config.toml
n_experts = 32
routed_scale = 1.41
balance_loss = 0.00841
lr_router = 0.0008
lr = 0.00798
train_tokens = 390000000
Below are experts of layer 6 (counted from 0) of a mixture-of-experts language model. Rows are named router (the router's row for the expert), up (a neuron's input weights, with its number) and show model dimensions 128-191. Each number is 500 + 50 x the weight over its row's rms, rounded and kept within 0 to 999. Numbers have three digits each.
After each expert's rows: a language model's description of what the expert responds to. This comes from a sample of Wikipedia text that the model never trained on.

# expert 24
router:559565554448551441426567480564437447446451546508563466453510507534508543444560524565449528480483492568442552561561443469466458549438558442519452519555547553540431465556502468451443527509434441
up1:514453484484386635578497483492565470471478497431508532485476511511482547530425531479538429562586452546529452527560497462465545385536429434565465526437419519530469415494417510606585472550486437
up2:493421458421490566597439471516580513467472467509495528509500425501601435546461597463405465458473443545533390488632540479554542460548469508458401551436426405377463515503465404513565441517536527
up3:517459458590524588640483504402502546402605533581522510529473524519444408531461532418481481467484481490428523541450523429496583469570555538501489522429439474516448455495469541499518522505530438
up4:429534441454522555582406564587489484560548481477479524483474447511553460483509480469558559503486526482531512526490488459526493525484409486607566525471394470516513534439391513525366574484518477
up5:524547414455521514622461452488522525477497449494458555446464591497483534537513458511483550432500500442514480491571587423590551524473463532501546519459479535550573470472555526568504543468575563
up6:491481442498517615581548491424543454491451469520532549545514487508561471546513463528476449366486503499425508493493511455452528522547583451437508461546326427522529528489477528547398435486562441
It responds to: Apostrophes and table values. Possessive apostrophes, pipes and numbers in vote and census tables, Latin name endings, and LaTeX symbols, such as women's, Fusiclad-ium, 13.5%.

# expert 14
router:562558559443524442424539498554440448451450547494553451439507516576522531456549506560482535500459519580438555531560437479479442548433567432526460503529580534558436450563508466453436525497437441
up0:473492433513474541583488517588534547485474562536533486473523531444515489540510450462592530443451526589404430548575506487546428533565408485581488464552496539498485520511513554466598454457487491
up1:544509429416501522628463546460519506474447432493458494492495521486531515503467451389516474465565510541485475480564532402410459507470469527449558490592491495469529655473558417575465418447454504
up2:471548536547464492641521405495563536586479447587383551524540504427516495479580328417549492430423453540549472487488507464488520491550515495554500473534472523498500461493521468509594519500518538
up3:387590522513411530574465525505499538478419492457583480511462453515424514605420537442517488565532501491538535451506567496526610495502506492478529507546449497566403466418553521463506551539537517
up4:535391500482441574636555433519491505487536539417463494406457488487512485529616460559480540521470551515456446428485526451602504525489486546465483497494517470558553588425533460465482548412562499
up5:523485425481513546555426479473561498436525449490460476469582615522607499560526458503622441500536598503507505406551414448422456463529423559506507445457507440496541475444542532543496501541522524
It responds to: Inner word fragments. Middle pieces of words, strongly ul in sho-ul-d, plus stray digits or brackets inside table numbers and quotes, such as inject-ion, Upgra-d-ed.

# expert 27
router:553550567457556445424541499563438442445451558512569461464500541531511514445557530566449517492480489565440557541563447479461449559455559444508454507524561555550432458556482455452441543511441447
up1:448473537570448530512500476481525534609426491567499461403492510496542539540415514541582478461578529496576441477429481507541487515497508509443487524555552442462513415503454422523574494474566505
up2:467578472478441544603500476514567543519504518508429505462505450499562497537454548456574429379582514450517494538477497451517464422458421571405563459459585422539548546489462492556478481509563511
up3:515528489509526527566565498482565578453521459533444507408500498431559520544437448568519578493464533457581490530442434527518579532485449527516502431500481467577495515523574592420519558594576422
up4:534516446485482589542567447393607525569527362520434499469521503485481552667484510444541535520525508423563460454546510443585431505524518518538521491532521478555500516426553484602511544498512476
up5:525438479459479576562457434401581490526455419559491463509534472527487592612500473441532523550548614466485482458427473580490536533426485477558481530473386535492468517492504533589547383498526537
up6:303433555552492561633474518441530497518491544470473597589529531547496488489548455421519440597527500556442525527514501548501461486532358468526564533512468537500567406480435540571533552388522494
It responds to: Inner name and word pieces. Middle pieces of words and names, such as Unfor-gi-ven, San Francis-co, Democ-ra-ts, op-port-unities, plus heading markers and words like development, such.

# expert 17
router:557544568449567442429529512558439436453451554527548455467503503543512540450538523572476546506485488559442555528564460485484430545450560442529469521523553539532431454563503434446448556513438452
up15:476539503519493462572471554473509418473542479525446502547466531458474468509524529495570540557476407525542528474477488490467498481439451494408528468446496500486518498434521511511542501465513573
up16:532482449549446477583379508466631513497591414518422488536488474618398512503475519484511498470570526488476498526521502430496543571411545422498484455486500431507482516483475463496463594526597446
up17:497580440553535525590392485405483504471515467475431535513524491462487523541584536457530492587459498466505530452534560430458489411489426552445490464474426515509543577477438537540421519548600496
up18:506513467567500547654589499521440594412546488434527540525570451466524517508522465519593464530495532527566492445424492487576435457575453450480565412423526518462537509442502452423562491418529433
up19:551443412500514454579403503513455453524452439568450471610506410537540495414519503552439491464460531582508481504493553518531456566523399453481552421469468521581542494536543563557502589404625527
up20:447457514472488537542511494400525514497423496455435556523497458474599548557537503441481487331555567416523499518562520521542508417454437468454565536436534498627540540494510487549590503473540458
It responds to: Plural and suffix endings. Final plural s, -ies, -ation and similar endings, z in Brazil, and See/However at sentence starts, such as scene-s, design-ation, lyric-s.

# expert 18
router:563532547434559437428554495560436441437449550491567455467525521531494508437549520560442527520438547577440558537555447465470439546443563436495440526535554554564432477558505454454435532490438443
up1:495578471553509522590457436361652462562621453521496497550421460505500515558504493437613564532360446509554441439570501509463446486437539473402557590455473480515500559502510565414497474526605531
up2:479454508459443605624439640531436461565538419464504442468403614515439446501459464524464445569459506540510619479481458463507538578462476462508545463469469498556503543468574527460519466621553513
up3:421454426602572534559536520466443480480514512566600570461506502472480526478540538332589583483560514494544519515525541544519522507630484519454460520467453411467486566522437444469548480373546518
up4:436457454539425434544487423490572508527576452567405505464439475566471450551510463469511551518545481409549553504486496442468535474544418438393463544517490490495547478409554446494396417500551534
up5:405430537476451493544415543564515551624507390495486558493479489499482417453528516430493503487419510445641515548517481481472512446564525459469501508555516585507584441451500505533562513526526383
up6:452487491572490526546446538497563493500553489469514523419480607456514477496502490468419491389539481550521507546450527466474508519567512518370491528610440516420641407431503509588483598465548551
It responds to: Mid-word syllables, math markup. Short inner syllables of words and names, such as p-un-ches, Sh-an-xi, ra-di-ometer, plus LaTeX math symbols and some chart numbers.

# expert 21
router:562548566439562440423553531560435440460457555509565455471506523537506529454555534562460535504444508566440566524560440479479443552440555446514463534527544562552438462559501441446434538515437440
up1:464498558425471507562496502534446547434457364446517519477539453413507469580516518468426463572566498394529524471431486494497487554586462536510533418454464538442525406492464484468541482454533563
up2:490450549569441521564435447423490593546455522504433509552446425533482516459570478396464484486445565508644407541496479516554473553496519503508552520434488528454604461488443455444452569424605447
up3:432505384499543536549480512498487498495480506483516512502445463584531489511493484512478483537524497449554430592462511474489432416542472532561455576491461551496526499592467487588535542486480395
up4:542503554497596496568462415451526507458505492472484492489473467582554535516458552596510538503381506503502551480363468513520402393558477489499491497502438459513535505382501434499509395468569478
up5:474565476568529608537522543544514498456496483451392496449497424488444450549486420539610580466444539471584491517495571525525544448546444556412509475486486445480573505419499556445544468496556506
up6:535467451505456526554499545446570525473538507466470530513387504543594488606425498562481540464565495497509508477459502473463536529586456497505473466603507495531494473511623551602476468555546594
It responds to: Word endings, common words. Suffixes finishing a word, such as success-ful, fam-ous, submit-ted, plus frequent words like However, used, him, such, service.

# expert 12
router:561560495412579465448518460545471409446444545527511488474504546455503533417556522557445458496470494573475562491498431513457433488486558459459478564480532539531419490589456489459407562527454497
up1:512467402536503472515563470474585518446518471515490498521517514567459488454505464623539531443481508518562550476474472441567458512580444520416510429634467572440539458492535436511468369502603485
up2:508454527576486513522565588372512514572444544451529487503507524551487535475505401437447521436491509454529430500540446469487440433478532540442431503558515482510472410538436444468481519480582452
up3:501472486500610461487517524557448525600498518549479452573463575473515478420491490449481496477512506536574471495542423472593656543456530508627466534493490427497549488498498481484449506491465463
up4:409478498511484426500497563524496551466398521556384438566555501396519468421552474481431524453497577507489497472515528525434591521618528434537406389534565458554476443470445437482460495407597475
up5:432448506473468467490432522516603414486489470503467503541464521459481420516513463523509462538504492513496558490497501418532513545481478492472511520490517578502537560441472420542538537517542531
up6:513539514557481481457454568412479616579563452459426559573504555427545482605474559440505557533453502495556595452491519452510506456549559510508466493549509539414558472513582575489488424494515519
It responds to: Spaces and opening punctuation. Bare spaces, opening parentheses and quotes, dashes, and the 19 of split years in tables and lists, such as 20-24, "Waah", 19-08.

# expert 28
router:558557564446559435425547475560438435473441561504563458505502529558508516437549544565463527520469509551438554552555446465467442551432566441493447532537542557571435466562528473440439519504441453
up16:526499472574548519500518419492510518465615486527533517437448574449502539536543590493536471510586462464516441506415405506483491430470492514475533488477442506467551594470491516515571495515522538
up17:521481439452449461609498469423475458599513510483491499466515532527528512424488520507438448557486530478521445403571541494473506502563502516508532437534469506427495538495494551460529471473505569
up18:395450514456434473515470569534513546552523518528566402501469520473468545504515436478458473437437427380524523521580418571418551456498595479486513539490487464535547536490479576586593475488498502
up19:499571519592484502620541441467599548517508544507512535541564498502545477552406492519502500572441403493476452495469517492550545581464371543407379486474434409455509555448590417459469496589467518
up20:451445509462403518617527548481485487554593488502500444516544525484469456493499567519406465545460493498489550559539510501504615561466451519442507453495468550505534435486489533475604416446499631
up21:373517549456535527576474452501545484408572433488507539441495497493497613506485486511432476487500470493510530475529438494553505439447424495482422447370557507501594520475443508514537548543542555
It responds to: Commas and adjective endings. Commas and closing parentheses after place names or people in lists, plus adjective endings like -ical, -ual and the word of.

# expert 26
router:557557552444527445426570491564439443471450543500553460462529511554516552447554513554475518477499510548438543556564447478468436530458563436514443519550538540548431466558493457429439555506437463
up0:558507461504529508581452390600543470585536527463410566511493463553500544506583463501483522520653498471514491518465490419476527548472496572536573498528479448473536489474432511494478506438485550
up1:529465470510449560554483522457509487477537494491533572443491592475543490583481521529569506520501471517479496409439495509418463509488521557581451521470427560391634549465490520553646566464559634
up2:498463502460547472592358523516560453567506367540417575465526486493463408489568476503520469521426503446497542486478481529532557422462554477555553430547519478435507506481552555534521468479594460
up3:350506554531525485575582487506520582396550497487501470561535581463450488440540489463494533550419538531464528505470484522573496541595514545507477515444539579439503471471509532482528531434537476
up4:501517495500609516554571482494500519508562441514491532533512543532530490462537371533597486470496452488490541537463479532514477457427505493520544519448508505480570494455526498438529513458539542
up5:493469637626464505612412528531567465526548511460519423466510552532458531506608494428383417470446413493473551478548515544575496455439452570420518468470442615538535522499449507458600528449523484
It responds to: Table cell entries. Numbers and pipes inside sports statistics tables, commas between names in lists, and name fragments such as Jeff-er-son, Hu-dson.

# expert 1
router:553540560456540436427538495558436436457451554524534473475499522525529538446563512552461537476463498572441553561562437483445443552440564445522472522554556512560435475557477449448432533523437428
up1:481556428590493554620575502536642515434507484444498441498606513492525473541396447541602570573523562487500539516530520474561503501507491516451537516476519525526577530484527441503551473488556470
up2:455491431465479564593486445492464554473509509482493437403487449459485509472550545459466549601468514449485353502506500562457622505406562515515546512591522498430565459442536496566592486455473513
up3:394483449454504522616552397575570510524524483555552463456459408436481507548430400414525500543475445409591512554473501474494507502470520570543505564515496481452574574480462578463520514501556485
up4:499586454504460482591484546513511476580471398531572471459503497530484468517481468531460469504488408569548500536466523535514504427472450412503577442478480392516486552449497559534519512477531490
up5:444499555528384557640543512499496538528435509371449504445495507513525496475513536427528490480530532582466576540489588582533495451501364528569572488482417446551566545551484496431586553468596476
up6:456397504523466522660484440468454484475527535570406481577519578483543499491540468392481540395537552540562518495458389545571530587563452538451570507511569452392601566510476477570594490471468521
It responds to: Name-start and model-code fragments. Capitalized first pieces of names and codes in lists, schedules and product specs, such as Vi(va), Ju(nior), L(T3), plus verbs like contain.

# expert 3
router:565563556458529438426565495558433456460460563532558443444496535514520547442572518556459523488491527548437553559558445440489441550436558444510452559543570551535437452561511460445439537495441456
up1:489556535554508503633415434536527450638438425549487477431547529533465551519541460479434477498543529540580454528509390550512489505461586549544430483550594537561531439456442486518540542579541475
up2:474409549549475497555461611481533467497510465477493559432536462465466476451376546560630479593417503481536393460471541528518442498470547541504511538536536541478553449476489504517619539539546503
up3:430543521487507580591504629519591508604557426541509425515541496479574492479491486465497551449507492489522451467443527494534593448461398559535491534447466408529492572469418494439555457527558556
up4:448433397547488542547537483454538626526594399363516473533418532552484429620454485481570445477386445525562548456545484552535498534544457575440473586535549468507508499501558529529630512498567536
up5:484487505464476500572457490598532511552536514549464482487497437496500538509436513527575503517466575508529483542407529548591431649582416500516566469505428471546551558493452548503533478470524512
up6:501519465575442546592463530541421578527496486493468494452470463538486530535509499455560511558497485537527459467458519588482486545524456532540497485454484518489541362519573591611479493493544432
It responds to: Word-start pieces, table stats. First or middle pieces of words that continue with -ed, -ing or -er, such as bo-wled, mi-ssed, Fol-low-ing, plus cells in hockey stats tables.

# expert 20
router:569547479480507457477516509580427529428477575433516559459441513491435440459547565515491514483484482519476532496550436494484467545430574456575486576508542533512456484554553446469463487518414472
up1:436474493483421510565465497528534434523576529503470510550515498548442410569529568513449537470487486487576507537500515429560417491440527557437428497551528435518474444433491558577445576487460426
up2:466493396418546485577392434429530571527548530466501407413458503584447441537492494543532477522488382521511447476508405505556498473484509543525496517505464487466525518375514562512463409471470546
up3:535501466524477501558438575517594523409526459563526539420469557534495506449573529538578508508553513557490519378497451471485531463462414470444464427530416514522458493526521491505423516484546492
up4:485579558482484540517453594590550491542485442478467451364523488466553470530511425448472589531497501644559450486546463557530487544517406395526548466562549409500562502399523498607504468463471555
up5:470529516527510546502539523465431519442560382443522454423487428523486517522509431570443614472480461510515481453445537519478547516493521584473505536522423493477558465447543520388511545499507396
up6:508489422501526509464465506520409626502561500430540515515544501476557465537454531542559477473570376584444446521523550575532530556505420545540492501504451458532598530476475541495480439477521473
It responds to: Word-initial prefixes. First pieces of longer words, mostly Latin-style prefixes like re, de, con, pro, dis, un, e, as in de-crease, e-liminate, Pro-duced.